config = dict(
    n_experts=8,
    rope_fraction=1.0,
    init_std_qkv=0.022,
    beta2=0.98,
    schedule='wsd',
    decay_shape='linear',
    batch_tokens=131072,
)
Below are experts of layer 4 (counted from 0) of a mixture-of-experts language model. Rows are named gate (a neuron's input weights, with its number), up (a neuron's input weights, with its number) and show model dimensions 0-255. Each number is 128 + 24 x the weight over its row's rms, rounded and kept within 0 to 255.
Before each expert's rows: "mostly gets" lists some tokens that are sent to it at least half of the time. This comes from a sample of Wikipedia text that the model never trained on.

# expert 2
mostly gets: " World", " States", " University", " State", " state", " City"
gate4 [ 92  99  96 142 153 134 152 116 112 111 114 106 144 127 168 117 122 153 109 155 127 109 147 113 108 160 128 108 112 104 120 111 169 143 110 124 106 101 104 123 104 135 109 113 109 131 154 169 150 106 132 145 132  88 143 142 151 157 122 145 162 146 165 130 122 121 117 113 156 158 136 109 142 150 132 113 140 158 141 123 145 122 161 150 105  86 102 112 160 168 128 167 129 111 121 156 167 171 152  98 148 134 146 162 166 125 132 185 212 117  96 135 140 110  94 132 120 143 162 112 174  95 124 110 165 127 147 102 145 152 109 162 110 140 133 140 119 172 128 110 148 143 140 136 167 182  89 113  94 135 191 134 129 159 138  96  90 112  89  83 112 130 123 138 115 110 117 181 127 180 141 132 120 126 111 152 129 114 143 105 155 111 148 160 139 139 133 122 120 119 103 127  87 143 146 137 179 100 146 104 139 138 110 119 128 145 151 109 137 106 138 105 112 142 146 121  70 176 163 172 140  77  97 100 155 133 162 135 110 175 134 150 181 109 143 139 123 111 112 137 144 138 155 114 146 130 120 117 113 123 149 131 107 102 133 111]
up4 [143  98 116 125 109 143 135 103 142 130 179 133 104 133 124 108 103 125  99  83 120 160  95 146  99 150 145 137 113 101 156  94 126 163 146  85 131 109 124 130 137 131 123  89 131  94 146  89 153 118 137 122 141 120 145 125 123 104 124 115 115 142 125  69 114  81  94 101 136  93 129 166 150 165 139 154 122 132 106 150 121 108 151  77 147 106 113  85  90 126 127 149 153 149 100 160 145  57  85 149 136  46 140 126  98 112 138 137 135  93 171  97 114 104 103 115 115 118 144 143 130 141 102 117 148 157 111 136 103 132  91  66 142 125 117 135 127  99  90 104  86 166 133 169 132 133 125 112 132 123  95 138 122 120 123  90 114 107 103 214 158 119 134 170 115  95  99 125 107 124  82 108  80  90 126 121 114 152  94 166 132 127  91 158 116 127 161 113 159 155 146 148 158 116 115 128 150 118 128 120  93 150 149 147 106 142 110 121 131  94 115 139  93 126 144 116  89 134 118 119 102 137 140 134 150 142 139 130 105 110 171 127 128 123  86 135 153 120 111 119 127 130 155 105 129 128 147 111 114 141 105 130 150 124 123  91]
gate5 [112 155  99 169 149 142 114 141 146 130 146 115 106 137 155 139 105  72 138  64  86 107 154 139 172 111 126 121 109  96 178 131 158 159 170 109 114 119 111 138 142 121 183 141 151 106 127 149 114 133 116 130 104  94 133 114 163 104 156 171 170 152 126 142 154 130  93 127 100 113 129 120 150 132 104 144 115 123 133  75 118 115 127 111 126 154 131  89  98 146 156 171 145 111 147 105 146 146 115 149 124  90 115 142 182 151 128 145 107 142 117 139 102 126 160 136 126 125 137 110 138 110  96 135 174  98 138 137  95 162  70 118 137 151 110 133 151 133 161 156 117  92 146 126 139 114 146 170 106 170 173 133 107 135 130  85 115 120 119 159 101 136 148 127  93 149 120 120 137 148 128 123 139 127 147 106 126  97 149 134  93 156 111 166 125 183 104 147 137 170 117 115 142  77 151 163 151 131 130  91 102 136 104 157 166 177 152  99 173 101 154 111 153 149 122 129 146 119 140 119  90 114 155 133  87 163 140 111 140 122 105 123  99  64 123 131 100 131 135 138 123 112 115 132 133 153 142 147 133  92 154  98 142 111 105 100]
up5 [110 173 117 187 119 155 122 140 128 140 114 143  76 133 142 137 127 126 138 127 127 121  70 131 178  94 128 160 110 116 137 103 143 176 121 106 117  96 148 112 145 133 199 148  81  92 111 115 112 154 101 125 145 123  97 131 113 124  98 135 129  74 131  91 137 150 133 155 150 112 107 150 178 102 149 132 133 133 116 174 138 122 167 126 139 124 116 115 133 119 115 141  95 152 109 111 103 101  86  93 138 154 112 134 129  87 107 186 162 142 102 128 119 122 121 104 143 130 151 149 193 139 152 122 155 168 141 108 170 167 112 134 138 161 111 109 132 158 101 105 119 114 118 120 120 132 130 121 122 132 128 125 120 146  83 147 114 159 106 153 151 147 111  91 104 114 126 172 149 147 108 121 165 114 136 149 126 179 138 101 121  99 104 102 132 101 154 116  88 156 131 114 124 145 159 142 194 128  81  96 140 147 144 184 132  94 132 114  93  85 112 113 169 136 145 117 142 133 133 102 121 141 136 142 137 112  94 111 111 153 134 148  80 119 105 105  82 109 138 162 118 121 133 141  91 126 120  92 132 144 138 144 136 105 130 153]
gate6 [133 146 106 127 116 152 124  96 161 125 129 131 140 103 145  90 110 167 182 135 129 138 121  87 101 106 122 135 129 160 130 162 143  99 131 156 145 103 136 127 149 118 117 114 110 126 153 146  74 121 124 130 165 110 120 161 122 127 124 117 125 123 133  93 118 176  92 112 119 134  72  74 130 115 162 113 136 135 139 192 122 121 153 128  98 158 130 151 145 111 147 105 141 146 142 122 162 150 117 143 109 102  96  99 130 135 156 121 118 129 134 124  99 131 102 127 117 169 112 159 127 114 140 100 125  65 147 125 104 131 104 145 101  96 128 115  97 128  96 149 112 117 189 118 142 108 157 146 129 151  86 115 142 163 143  95  76  87  98 116  92 173 131 153 134 162 132 182 159 129 117 160 104 121 154  98 188 123 114 123 125 122 135 126 169 131 131 178 148  88  89 124 130 143 152 145 123 149 138  68 110 130 117 149 142 100 142 156 167 126 120 160  79 136 133 186 122 178 118 130 144 152 132 128  79 134 123 127  76 108  87 138 142 152 128 142 136 125 128 124 139 155 145 123 100 147 154 129 137 101  95 113 156 143 118 103]
up6 [128 125 138 152 125 113 155 148 151 102 131 118 122 171 147 103 130 104 134 100 111  89  89 115 155  99  88 189  94 139 145 118 121 108 157 134 115 132 142 133 163 154 148 138 110 114 132  88 127 144  94 126 159 119 115 148 126 126 179 107 133 131 159 151 110 142 146  88 149 147 139 115 100  90 133 165 154 115 111 106 133 115 150 116 140 132 108 137 132 106 114  83 110 142  97 105 132  81 111 140 169  85 109 112 130 119 145 131 112 151 113 148 130 162  90 134  87 142 139  90 132  98 179 156 169 135  99 105 138  96 130 138 102 101 113  73 139 109 112 113 136 154 119 106 175 147  86 112  82 144 148 144  89 126 189  92 151 136 152 127 161 119 120 140 105 140 131 152 164 138 105 140 128 118 131 194 143 104 131 153 120 158 115 126 146 145 163 122 150 104 144 113 142 107 157  83 104 125  93 123 114 161  88 128 160 107 122 127 172 112 136 140 113 137 149 107 117 136 134 111 111  93 142  76 158 144 102 151  92 160 156 102 120 153 117 137 119 192 114 154  82  95 107 114 162 138 102 125 114 152 129 107 122 123 153 132]

# expert 3
mostly gets: " the", " a", " of", " The", " his", " at"
gate20 [153 108 106  95 111 117 139 155 121 108 129 157  97 146 132  98 139 135 152 122 138 116 147 134 131 121 146 107  95 129 166 116 112 119  93 125 111  86  89 106 104 168 123 130 116 124 134 139 107 115 140 104 154 140 110 158 127 149 153 126 119 139 147 153 129 170 135 122 150 180 118 138 152 144 136  85 112  83 168 133 144 141 113 110 131  86  78 131 151 174 131 151 130 181 123 172 156 114 106 119 136 102  94 105 144 161 118 126 131 136  92 151 120  90 126 139 108 144 131 116 106 129 142 119 118 128 119 131 192 100 103 102 131 162 175 178 142 131 160  97 130 133 141 118 139 121 127 126  96  73 162 176 129 152 122 109 123 152 118 133 149 101 134 123 130 139 166 131 146 120 137 123 174 104 136 141 151  98 156 166 106 154 148 137 140 128 129 117 115 144 148 127  94 100  95 158 123  98 161 118 125 115  98 113 151 100 118 127 113 138 142 172 127 119 163 109 126 121 123 188 140 121 122 138  92 127 131 153 119 131 150  81 121  50 114 123 153  76 144 195 161 113 154 122  88 104 110 102 176  84 137 161 147 112 169 149]
up20 [144 125 149 137 170 128 183  91 174 119 139  81 144 136 153 180 107 172 132 132 140 162 102 149 128 145 140 136 139 140 107 150 143  97 155 145  79  94  82 167 140 128 162 139 138 114 144 151 115 137 159 111 137 148 117  91  94 116  88 154 116 103 156  87  92 112 132 142 129 145 141 126 130 148 117 146 121 138 160 111 143 104  94 116 127 164 112 117 169 108 136 120 123 136 142 158 143 128  88 126 153  91 141 168 113  85 121 107 172 161 126  84 116 156  91  99 133 138 113 140 133 130 147 149 174 180 132 171 128 137 104 119 145 128 131 115 132 110 144 142  95  74 125 119 113 127 130 157 130 125 124 142 110 165 110 118 109 126 130 121 137 127 142 141 114 134  95 166 138 127  76 116 130 110 156 116 100 149 104 138 111 124 147 136 139 160 159 120 139 114 140 156 148 147 160 119 118 124 136 126 130 111 131 143  99 128 116 143 145 142 144 173 138 154 156 166 144  80 118  46 118 121 149 134 149 135 144 137 133 129 135 135 129 111  73  91 149 142 132 191 143 138 127 144 132 147 169 195 140  91  83 141  88  91 106 132]
gate21 [ 94 116 131 147 137 142 112 133 100 128  94 158 146 166 122  91 137 148 140 126 143 157 134 177 147 112  69 122 119 109 115 125 113  80  98 119 134 132 138  89 166  87  98 125  87 121 113 182 135 132  90 151 133 133 127 103 140 101 116 168  72 135 146 112 138 125 156 128 139 125  95 104 141 107 126 124 132 147 120 154 125 170 158 139 148 113 108 109 112  78 155  64 124 150 150  95 144 108 118 157 116 123 143 126 149 107 112 163 143 113 131  94 123  86 128 127 109 125 121 135  98 127 100 183 148 134 104 125 169 136 119 126  78 143 117  79 125 123 143 142  92 109 113 116  65 160 141 144 111 168 145 200 107 145 116 130 135 136 115 149 112 119 104  98  72 138  98  76 149 167 132 152 100 103 124  95 144 130 106  89 147 111 121 150 138 138 128 135 118 114 118 128 100  97 118 133 121 107 135 159 123 103 141 152 108  92 136 130 105 162 155 120 100 131 155 149 117  84  98 121 107 100  87 108 113 114  99 137 132 148  87 131 152 150 107 118 106 138  93 117 148 128 154 116 141 102 178 150  97  94 115 138 135 142 131  92]
up21 [123 154 144 116  52 106 130 133  98 124 145 130 119 169 150 136 168 159 133 117 112 137 153 142 165 127 137 105 141 128 122 127 137 127 133 111 157  97  89 116 147 138 159 152 119 146 131 162 157 153 136 139 132 172 115 113 149 113 137 146 125 119 129 140  99 126 124 126 100 146 106 134 144 157  84 128 172 126 153 101 147 133 161 110 128 115 137 146 135 145 111 182 133  81 152 111 111 149 129 145 176 170 120 129 120 155 121 139 137 134 157 183 111 137 109 153 137 140 100 144 152 146 105 129 108 123 137 151  97 161 152 111 113 105 115 173 151 109 113 169 114 154  84 109 145 120 100 147 177 165 142 111 156 112 176  95 132 111 123 126 134 157 128 107 171 105 144  86 117 126 151 105 149 114 101 147 155 131 178 120 109 126  72  92 119 102 142 124 140 127  98 105 128 129 149 120 138 141 129 117 141 104 106  82 142  92  77 126 108 133 149  86 153 109 119 167  76 141 119 128 147 169  85 143  86 126 140 120  93  93 105 169 159 166 119 105 118 129 146 145 118 148 102 156 109 103 101 138 133 110  84 124 149  58 101 132]
gate22 [128 106 116 124 131  95 147 137 128 129 143 144 141 121 164 129  85 124 144 140 147 172 149  90 128 110 132 146 149 135 145 134 145 130 147 129 101 104 179 113 118 125  91 159 134 110 148 159 121 195 132 121 103 100 197 103 115 154 111 137 141 151 145 164  77 141 151 122 130  96 130 147 142 134  80 163 104 127 112 125 138 148 154 138 123 159 124 167 167  96 102  93 140  89 134 142 138 146 158 122 142  92  91  92 164 146  97  93 130 145 141 131  95 124 106 132  84 140 137 152  89 215 158 135 143 117 165 141 115 145 146 118 130 139 124 131 104  83 162 109 135 116 110 158 135 139 128 163 104 125 125 118 168 151 147 117  96 125  94 111 160 106 129 130 147 139 135 121 135 121 149  95 132 137 178 124 146 163  99 155 144 120 122 148 119  75 131 125  99 149  67 155 132 170 126 139 101 134 150  93 133 162 121 109 184 120 113 114 143 131 128 177 119 117 127 125 109 125  72 106 102 129 172 143 116 112 108  98  84 114 122 133 100 118 170 107 148 111 150 122 131 152 110 121 172 105 135 127 130 132 118 103 135 127 109 163]
up22 [130 149 102 160  84 146 146 123 119  79 108  95 159 103 161 111 138 121 129  65 130 128 160 113 114 156 105 126 121 140 121 131 119 143 101 185 118 148 151 139 118 113 106 140 128 116 152 114  85 131 158 121 122 140 103 189 121 129 100 150 170  84 167 138  95 126 174 116 154 124 127 138 139 131 116 106 136 119 139 110 132 138  97 137 166 114 135 154 178 167 122 150 119  97 103  79 156 107 123 127 109 148 138 133 140 107 136 179 118 124 104 138 129 161 166 133 155 123 124  89 102 115  98 155  88  91 107 130 131  70 101 145  99 135 152 131 126 115  87 137 103  92 129 108 135  92  91 137 109  68 112 146 144  60 101 136 154 169 165 119 168 109 115 118 103 106 178 114 110 113 117 171 132 140 121 136 117 155 139  79 111 144 149 102 116  55 115 143 116 131 117 129 127 109 124 135 132 130 107 121 118 169 142 120  89 126 141 128  95 153 119 114 117 101 162 145 145 139 152 134  86 139 110 147 135 163 140 102 118 116 132  97 111 109 118 147  85 106 129 156 132 108 147 121 119 130 113 149 122  94  91 121 120 158 148 132]

# expert 7
mostly gets: " was", " were", " he", " be", " had", " not"
gate3 [ 52 152 126  84 140 157 174 147  77 165 153 152 134 134 129 128 139 140 146 120 114 139 120 165 155 131 147 111 182  99 124 164 125 115 136 148 134 187 151  98 142 146 140 135 105 127 135 109 115 116 143 135  79 104 131 160 141 146 114 120  97 122 178 106  81  96 126 120 110 143  84 126 122 142 105 139 156 129 128 128 115 144 139 143 122 122 111 151 105 136 117 103 136 116 162 136 138 145 152 139 113  72 144  76 152 118  87 133 158 102 138 119 136  82 174 156 121 161 144 122 151 152 138 106  95 147 161 111 124 120 113 131 125 114 102 114 133 112 101 105 117 134 115  97 147 127 111 125 133 104 114 137 112 123 133 160 112 123 108 128 110 113 153 149  97  83 111  81 115 153 136 123 110  94 108 142 114  99 174 124  95 129 112 137 178 132 105 102 145 149 170  78 214 127 106 147 129 155  81 108 138 128 112 120 146 119 148 106 118 114  91 122 127 137 118  81 147 177 120  63 119 140 135 159 140 136 115 112 101 148 134 134 137 135  85 119 162 113 109 103 158 124 113 124  99 143 119 131 150 127 139  89  98 140 100  90]
up3 [143  92  87 147 132 124 153 153 143 177 186 110  78  69 167 133 133 133 119 155 163 123  76 169 150 115 152 119  97 140 151 110 146  93 145 155  92 149 150 138 133 160 143 141 157 181  97 130 142 114 153 126 103 141 159 111 135  98 143 113 102 109 154 116 126 120  72 120 174 138 132 104 139 136 133 160 134 165 158 138 122 151 129 157  95 137 140 122 150 111 134 108 143 137 126  99  95  80 107  98 126 117 150 147 158 124  81 151 138  80 138 116 160 130 121 135 140 116  63  84 111 105 107  98 129  83 130 112 143 126 117 143 133 120 142 107 141  88 127 125 139 143 145 173 125 138 125 106 131 107 125 135 131 140 137 122 121 126 123 123 114 154 205 115 158 130 138 171 127 140 122 141  98 149 126 140 136 149 108 131 130 133 110  83 135 129 105 105 166 112 178 108 126 152 156 146 130 128 135 104 142 111 102 125 138 154 117  97  88 115 103 124 113 114 158 101 179 110 106 111 117 105 105 142 116 137 164 141  88 111 115 134 117 138 140 112 159 104 111 108 118  96 161 175 129 154 159 160 175 161 115 132  97  92 114 138]
gate4 [136 105 123 108 130 124 103  89 174 114 159  89 132 119 128 113 143  98 143  97  97 102 127 142 140 118 136 112 131 213 113  90 133 127  89 128 141 131 139 145 123 132  93  94 154 156 135 146 104 109 101 135 105 122 140 104 136  95 102 151 134 122 133  90 146 110 148 148 102 121 135  80  92 131  95 127 161 135 107 146 111 153 146 126 129 147 138 134  93 155 115 182 117 167 111 179 144 144 113 153 115 148 148 128 146 100 126 181 150 124 145 107 132 144 143 166 132 101 106 118 105 121 103 127  87  81 125 130 136 118 131 109  86 135 143 144 110  98 114 155 127 123 116 135 148 143 142 148 108 177 129 130 145 107 123 111 108 129 168 133 134 125 145 123 134  98 145 119 120 145 134 131 111 126 191 123 102 111 166 131 147 112 145 123 171 149 132 143 162 129 109 102 141 103 162 141 140 127 156 156 125 148 132 145 112 141 131 107 104 133 133 134 140 205 128 166 113 136  57 156 135 127 114 184 114  90  91  82  99 132 135 142 154 138  82 103  88 130 124 143 168 144 101 123  49 170 106 152 104 109 123 119 135  89 154 136]
up4 [178 160  98 115 128 163 161 121 119 138 118 114 137 153 135 133  89 139 152 111 112 136 143 119 134 101 114 141 124 149 115  97 118 150 159 131 152 177 110 131 118 145 117 137 114  98  96 131 139 138  94 168  69 143 154 147 160  91 126 126 102  88 144  72 103 152 167 179  91 142 176 149  90  97  88 157 135 134 104 153 153 141 146 104 129 190 121 115 107 162  79 136 170 120 131 120 125 110 123 144 131 165 133 148 137 124 136 129 130  93 154 151 133 158 121 129 146 131 141 149 110 149 110 104  92 122 164 162  95 126  82 138 151 118 178 127 104 107 144 117 134 153 100 166 107 109 125 126 112 115 144 157 184 130 105  96 143 111 146 147  93 104 115 136 100 108 116 131 130 133 110 161 111  76 168 139 179 119 151 162 114 145 137 128 149 117 134  82 114 156 150 123 137 118 117 142 145 154 123 109 122  89  99 140 130 123 142 135 135 131 144 153 130 171 136  75  97 104  85 104 144 157 130 146 145  85 134 129  98 132 131 156 129 139 116  95 126 167 139 130  85 120 131 103 107 159 136  93 148 130 155  94 109 151 133 162]
gate5 [124 146 114  72 110 142 122 174  81 120 119 135 145 164 143 117 122 142 125  96 113 116 149 128  74 159  99 126 136 133 157  84  64 113  89 112 134 131 107 125 115 123 116 149 151 126 135 147 125  93 127 140 121 124 147 119 130 137 135 131 184 134 124 168  90 118 146 139 132 119 147 137 157 153 115  81 135 143 112 132 101 128  78 138 158  88 156 136 124  96  99 144 171 102 128 120 131 108 101 127 133 110 147 115 107 134 152  94 128 159 127 158 191 161 116 104 110  97 142 132 138 150  73 163 114 111 175 143 112 162 140 100 116 121 108 142 106 130 107 139  99 131  98 131 111 134 172 150 151 129 119  85  76 116 159 131  78 117 128 148 130 190 141  98 123 119  80 134 117 110 156 165  97 134 130 168 131  75 196 145 144 124 127 128 144  93 146 119 147 154 112  97 153 122 125 124 108 123 122 108 138 146 136 100 155 146 118 142 103 150 131 163 128 127  99  79 131 160 128 113 110 121 103 107  83 180 138  99 132 110 153 101 147  80 108 136 128 116 107 133 143 121 141 127 133 129  87 146 161 124 132 123 161 132  96  97]
up5 [116 116 164 118 131 138 158 139 158 129  76  88 187 123 127 110 108 108 160 137 121 156 110 136  80 104 124 119 152 129 152 117 135 118 145  98 133 206  94  94 113 153  85 196 150 141 117  93 109 134  89 176 137 111 149 142 140 123 110 160 130 159 124 141 146 166 162 101 137 100 124 134 170 156 153 159  99 136 116 142 166 137 138 165 133 128 138 145 170  87 123 150 122 145 128 129 128 106 161  93 109  91 142 178 164 143 118 163 174 115 126 148  77 108 118 142 115 152 158 160 117 141 148 141 129 105 149 147 116 137 147 145 116  79 160 100 143 146 126  73 113 146 118 203 144 145 126 151 123 140 138 102 109 121 116 130 106 141 110 111  93 124 144 104 115 106 144 111 113 173 179 123 176 145 124 132 107 170 135 106 126 162 153 114 146 115 141 116 146 115 131 133 120  92 117 104 123  94 138 117 148 125 144 142  84 119 147 118 153 133 116 159 157 132 119  90 145 140 123 137 134 100  97 132  96 121 134 125 124  77 122 143 129 137 115 117 131 152 170 129 106 108 107  85 136 145 112 137 111 138  95 114  96 136 114 120]

# expert 5
mostly gets: " |", " /", ");", ":", "):", " ·"
gate5 [137 142 125 140 168 143 150 131 147 131  91  86 102 143 131 148 129 142 169 155 157 165 149 128 147 100 133 139 137 170 102 136  84 103 134 122 137 111 127 157 123 111 179 155 126 123 112 162 129 138  81 188 123 103 135 137 135 115  89 149 127 111 109 203 153 127 101 132 128 166 152 111 117 119 131 160 148 145 127 112 121  87 102 115  76 133 148  96 128 111  70  89 168 113 164 119 123 154 115 144  96 140 132 130 138  93 135  87 162 118 119 134 140 137 130 115  90 149 145 116 147 132 129 157  99 177 121 104 132 117 117 156 120 109 133 101  96  98 164 142 184 123 163 149 137 141 112 133 138 112 137 148  86 163 104 158 121 105 103  82 128 166 152 145 125 125  89 131 151 186 123 162 134 158 117 117  96  78 123  85 142  82 108 127 109 160 143 125 110 127 149 174  87 162 126  95 167 153 135 171 106 134 155  88 115 124  94 105 132 115 144 117 150 132 140 142 102 138 110 148 101 133 142 142 115 128 109 144 117 131 128 138 121  87 159 114 114 121 125 144 114  94  89 138 104 124 122 154 154 125 146 138 139 144 150 166]
up5 [ 98 126 175 141 134 127 162 116 111 101 116 164 147 151 120 139  97 143 142 107 131  87 126 119 129 162 119  95 142 138 140  82 106 131  86 125 154 132 143 107 128  97 117 110 122 128  79 122 119 120 117 121 127 120 139 104 165 145 128  85 115 110 109 160 141 135 116 132 136 127 139  63 119 137  71  93  91 119 107  90 129 159 124 128 124 105 168 111 101 140 136 135 100  77 147 162 154 110  81 129 178 132 133 162  32  67 166 146 138 100 134 146 155 132 110 144 110 141 109 164 140  92 138 118 137 143 102 136 157 114 162  94 183 126 180 103 128  98 154 117 149 132 117  95 155 129 102 111 158 129 159 133 134 132 139 139 137 171  96 124 135 140 133 126 171 142 133 178 140 135 129 128 112 127 131 121 147 122 133 199 168 126 109  94 157 144 138  89 120 130 118 138 162 120 110 127 156 139 145 119 187 136 166 140 113 119 142 118 129 103 152 100 121 161 155  99 129 131 102 108 100  94 111 116 151 129 135 123 139 112 144 148 142 146 130 141 111  96 106 116 144 178 124 121 121 107 137 159 103 133 127 144  97 118  97 111]
gate6 [145 137 138  97 184 101 143 145 150 130 181 114 127 127 121 119  97 113  98  82 140 165 129 159 132 132 125 167 153 113 121 134 133 161  79 164  80 112 120 124 153 119 100 121 130 150 109 152 156 116 114  64 138 170 136 159 109 144  93 135 113 101 122 114 118 134 169 144 120  97 115 133 147 126 105 125 120 128  82 149 120 152 138 147 156  89 157 101 147 135 177 121 148 127 124 130 144 120 144 111 158  72 145 108 113 139 102 128 116 168 153 152 133 138 108 120 161 127 114 154 165 123 114 155 139 101 105 141 128 180 108 137 129 111 128 118 126 156  82 104 112 111 148 130 154 121 138  96 101 119 129 146 119 120 124 137 132  81 143 114 140 148 142 115 111 154 125 130 120 158 116 146  87 141 203 131 135  71 126 130 103  79  93 146 119 154 136 123 121 102 125 109 118 119 124 131 132 100 133 128 150 103  84 101 125 122  88 133 137 140  84 100 125 126 114 167 122 160 156 122  90 156 112 126 169  77 155  53 161 130 118 130 112 133 159 124 108 177 124 155  77 112 110 133 146 122 101 146 110 138 118 160  95 107 104  91]
up6 [120 168 122 112 155 141 145 143 130 128 135 144 169 128 125 133 126 169 138 140 131 170 132 112 116  98 109 176 111 124 118 139 156  77 141 101 169 146  81 122  98 134 134 165 157  83 149 134 129 170  89 142 125 136 122 130 140 163 164 106 114 102 158  93 170 113 116 128 153 141 108 118 129 104 146  80 128 127  98 102 129 112 136 119 133 153 117 126  89 172 110 174 150 154  89 127 121 144 112 157 149 126 131 145 112 138 107 157 158  98 158 111 128 132 136 134 147 139 154  95 127 120 158  90 113  89 142 109 134 113 145 108 117  98 122 103  97 138 178  92 112 120  94 166  89 124 119  90  97 140 120 135 121 132 124 141 149 100 122 159 119 120  85 108 157 140 147 139 100 104 124 139 147 110 130 192 105 137 123 148 141 138 122 107 133 125 141 137 113 128 128 114 139 140  96 100 175 145 132 137 118  56 142 169  60 149 117  92 153 111 136 169 117  80  92 147 146 141 179 141 172 118  94 115 123 153  99 160 180 147 141 116  99 168 115  95 124 128 141 116 154 150 137 127 106 130 176 153 146 132 148 109 119 117 109 144]
gate7 [100 111 125 129 103 132  99 110  98  97  77  95 101 122 129 110 129 127 121 161 108 122 146  96 114 138 123 113 126 143 142 188 111 181 118 118 117 107  99  99 102 130 128  90 154 108 154 150 140 168 112 154 123 142 150 128 151 128 155 121 146 147 125 117 160 140 139 124  80 111 147 110 164 137 148 134 118 118 101 182 127 118 148 116 140 145 141 112 158 107 101 122 120 138 130  95 148 154 125 149 123 112 143 120 103 158 128 147  79 144 177 109 129 102 110 108 115 133 129 108 128 127 132  94 146  98 142 135 112 107 144 143 142 147 123 149 116 138 131 138 173 193 178  60  84  86  99 132 100 119 120 155 130 122 129 108 119 141 137 149  97  68 108 120  97 114 161 115 100 121 178 176 125 147  98 163 129 129 127 117 135 165 127 127 135 130 101 164 146 142  69 135 120 104 102 157  99 135  96 126 127 153  74 120 133 159 162 145 129 143 153 138 105 130 102 137 149 145 157 132 127 180 116 158 122  86 167 143 136 113 106 122 145 141  80 143 133 124  99 117 130 115 102  99 117 143 135 118 115  26 119 123 113 116 131 132]
up7 [164 138  70 108 158 102 101 114 152 119 168 139  97 136 124 144 148  88 137  91 143 115  98 143  99 110  73 107 121  95 122  89 119 108 153 149 144 123 159 103 163 110 163 128 117 144 126 107 140  88 151 120 114 126  98  97 129 120 133 128 107 103 117 114  96 151 146 132 170  94 122 130 128 130 139 137 127  90 137  82 113 137 109 165 168 125 118  91 147 140 126 151 109 124 119 136 117 104 146 155 135 102 117 189 138 116 148 147 121 153 140 133  90 130 140  97 141 136 133 142  98 118  94 117 130  86  79  73 151 126 172 170 153 172 127  93 150  83 169 150 117 115 142 137 125 145 132 145  85 116 118 121  80  88 109 157 103 109  73 153 130 132 161 115 140 149  85 104 133 126 116 124 123 131 146  97 102 110  80 109 151 118 114 116 143 161 187  76 129 117 125 137 135 101 139 159 126 154 126 142 135 123 147 165 113 144 113 121 128 110 149 137 123 126 117  94 167 133 118 149 183 112  99  82 138 146 130 147  95 133 155 126  85 128 186 119 127 129 120 110 101 121 141 136 121  90 116 122 128 136 121 158  83 100 144 120]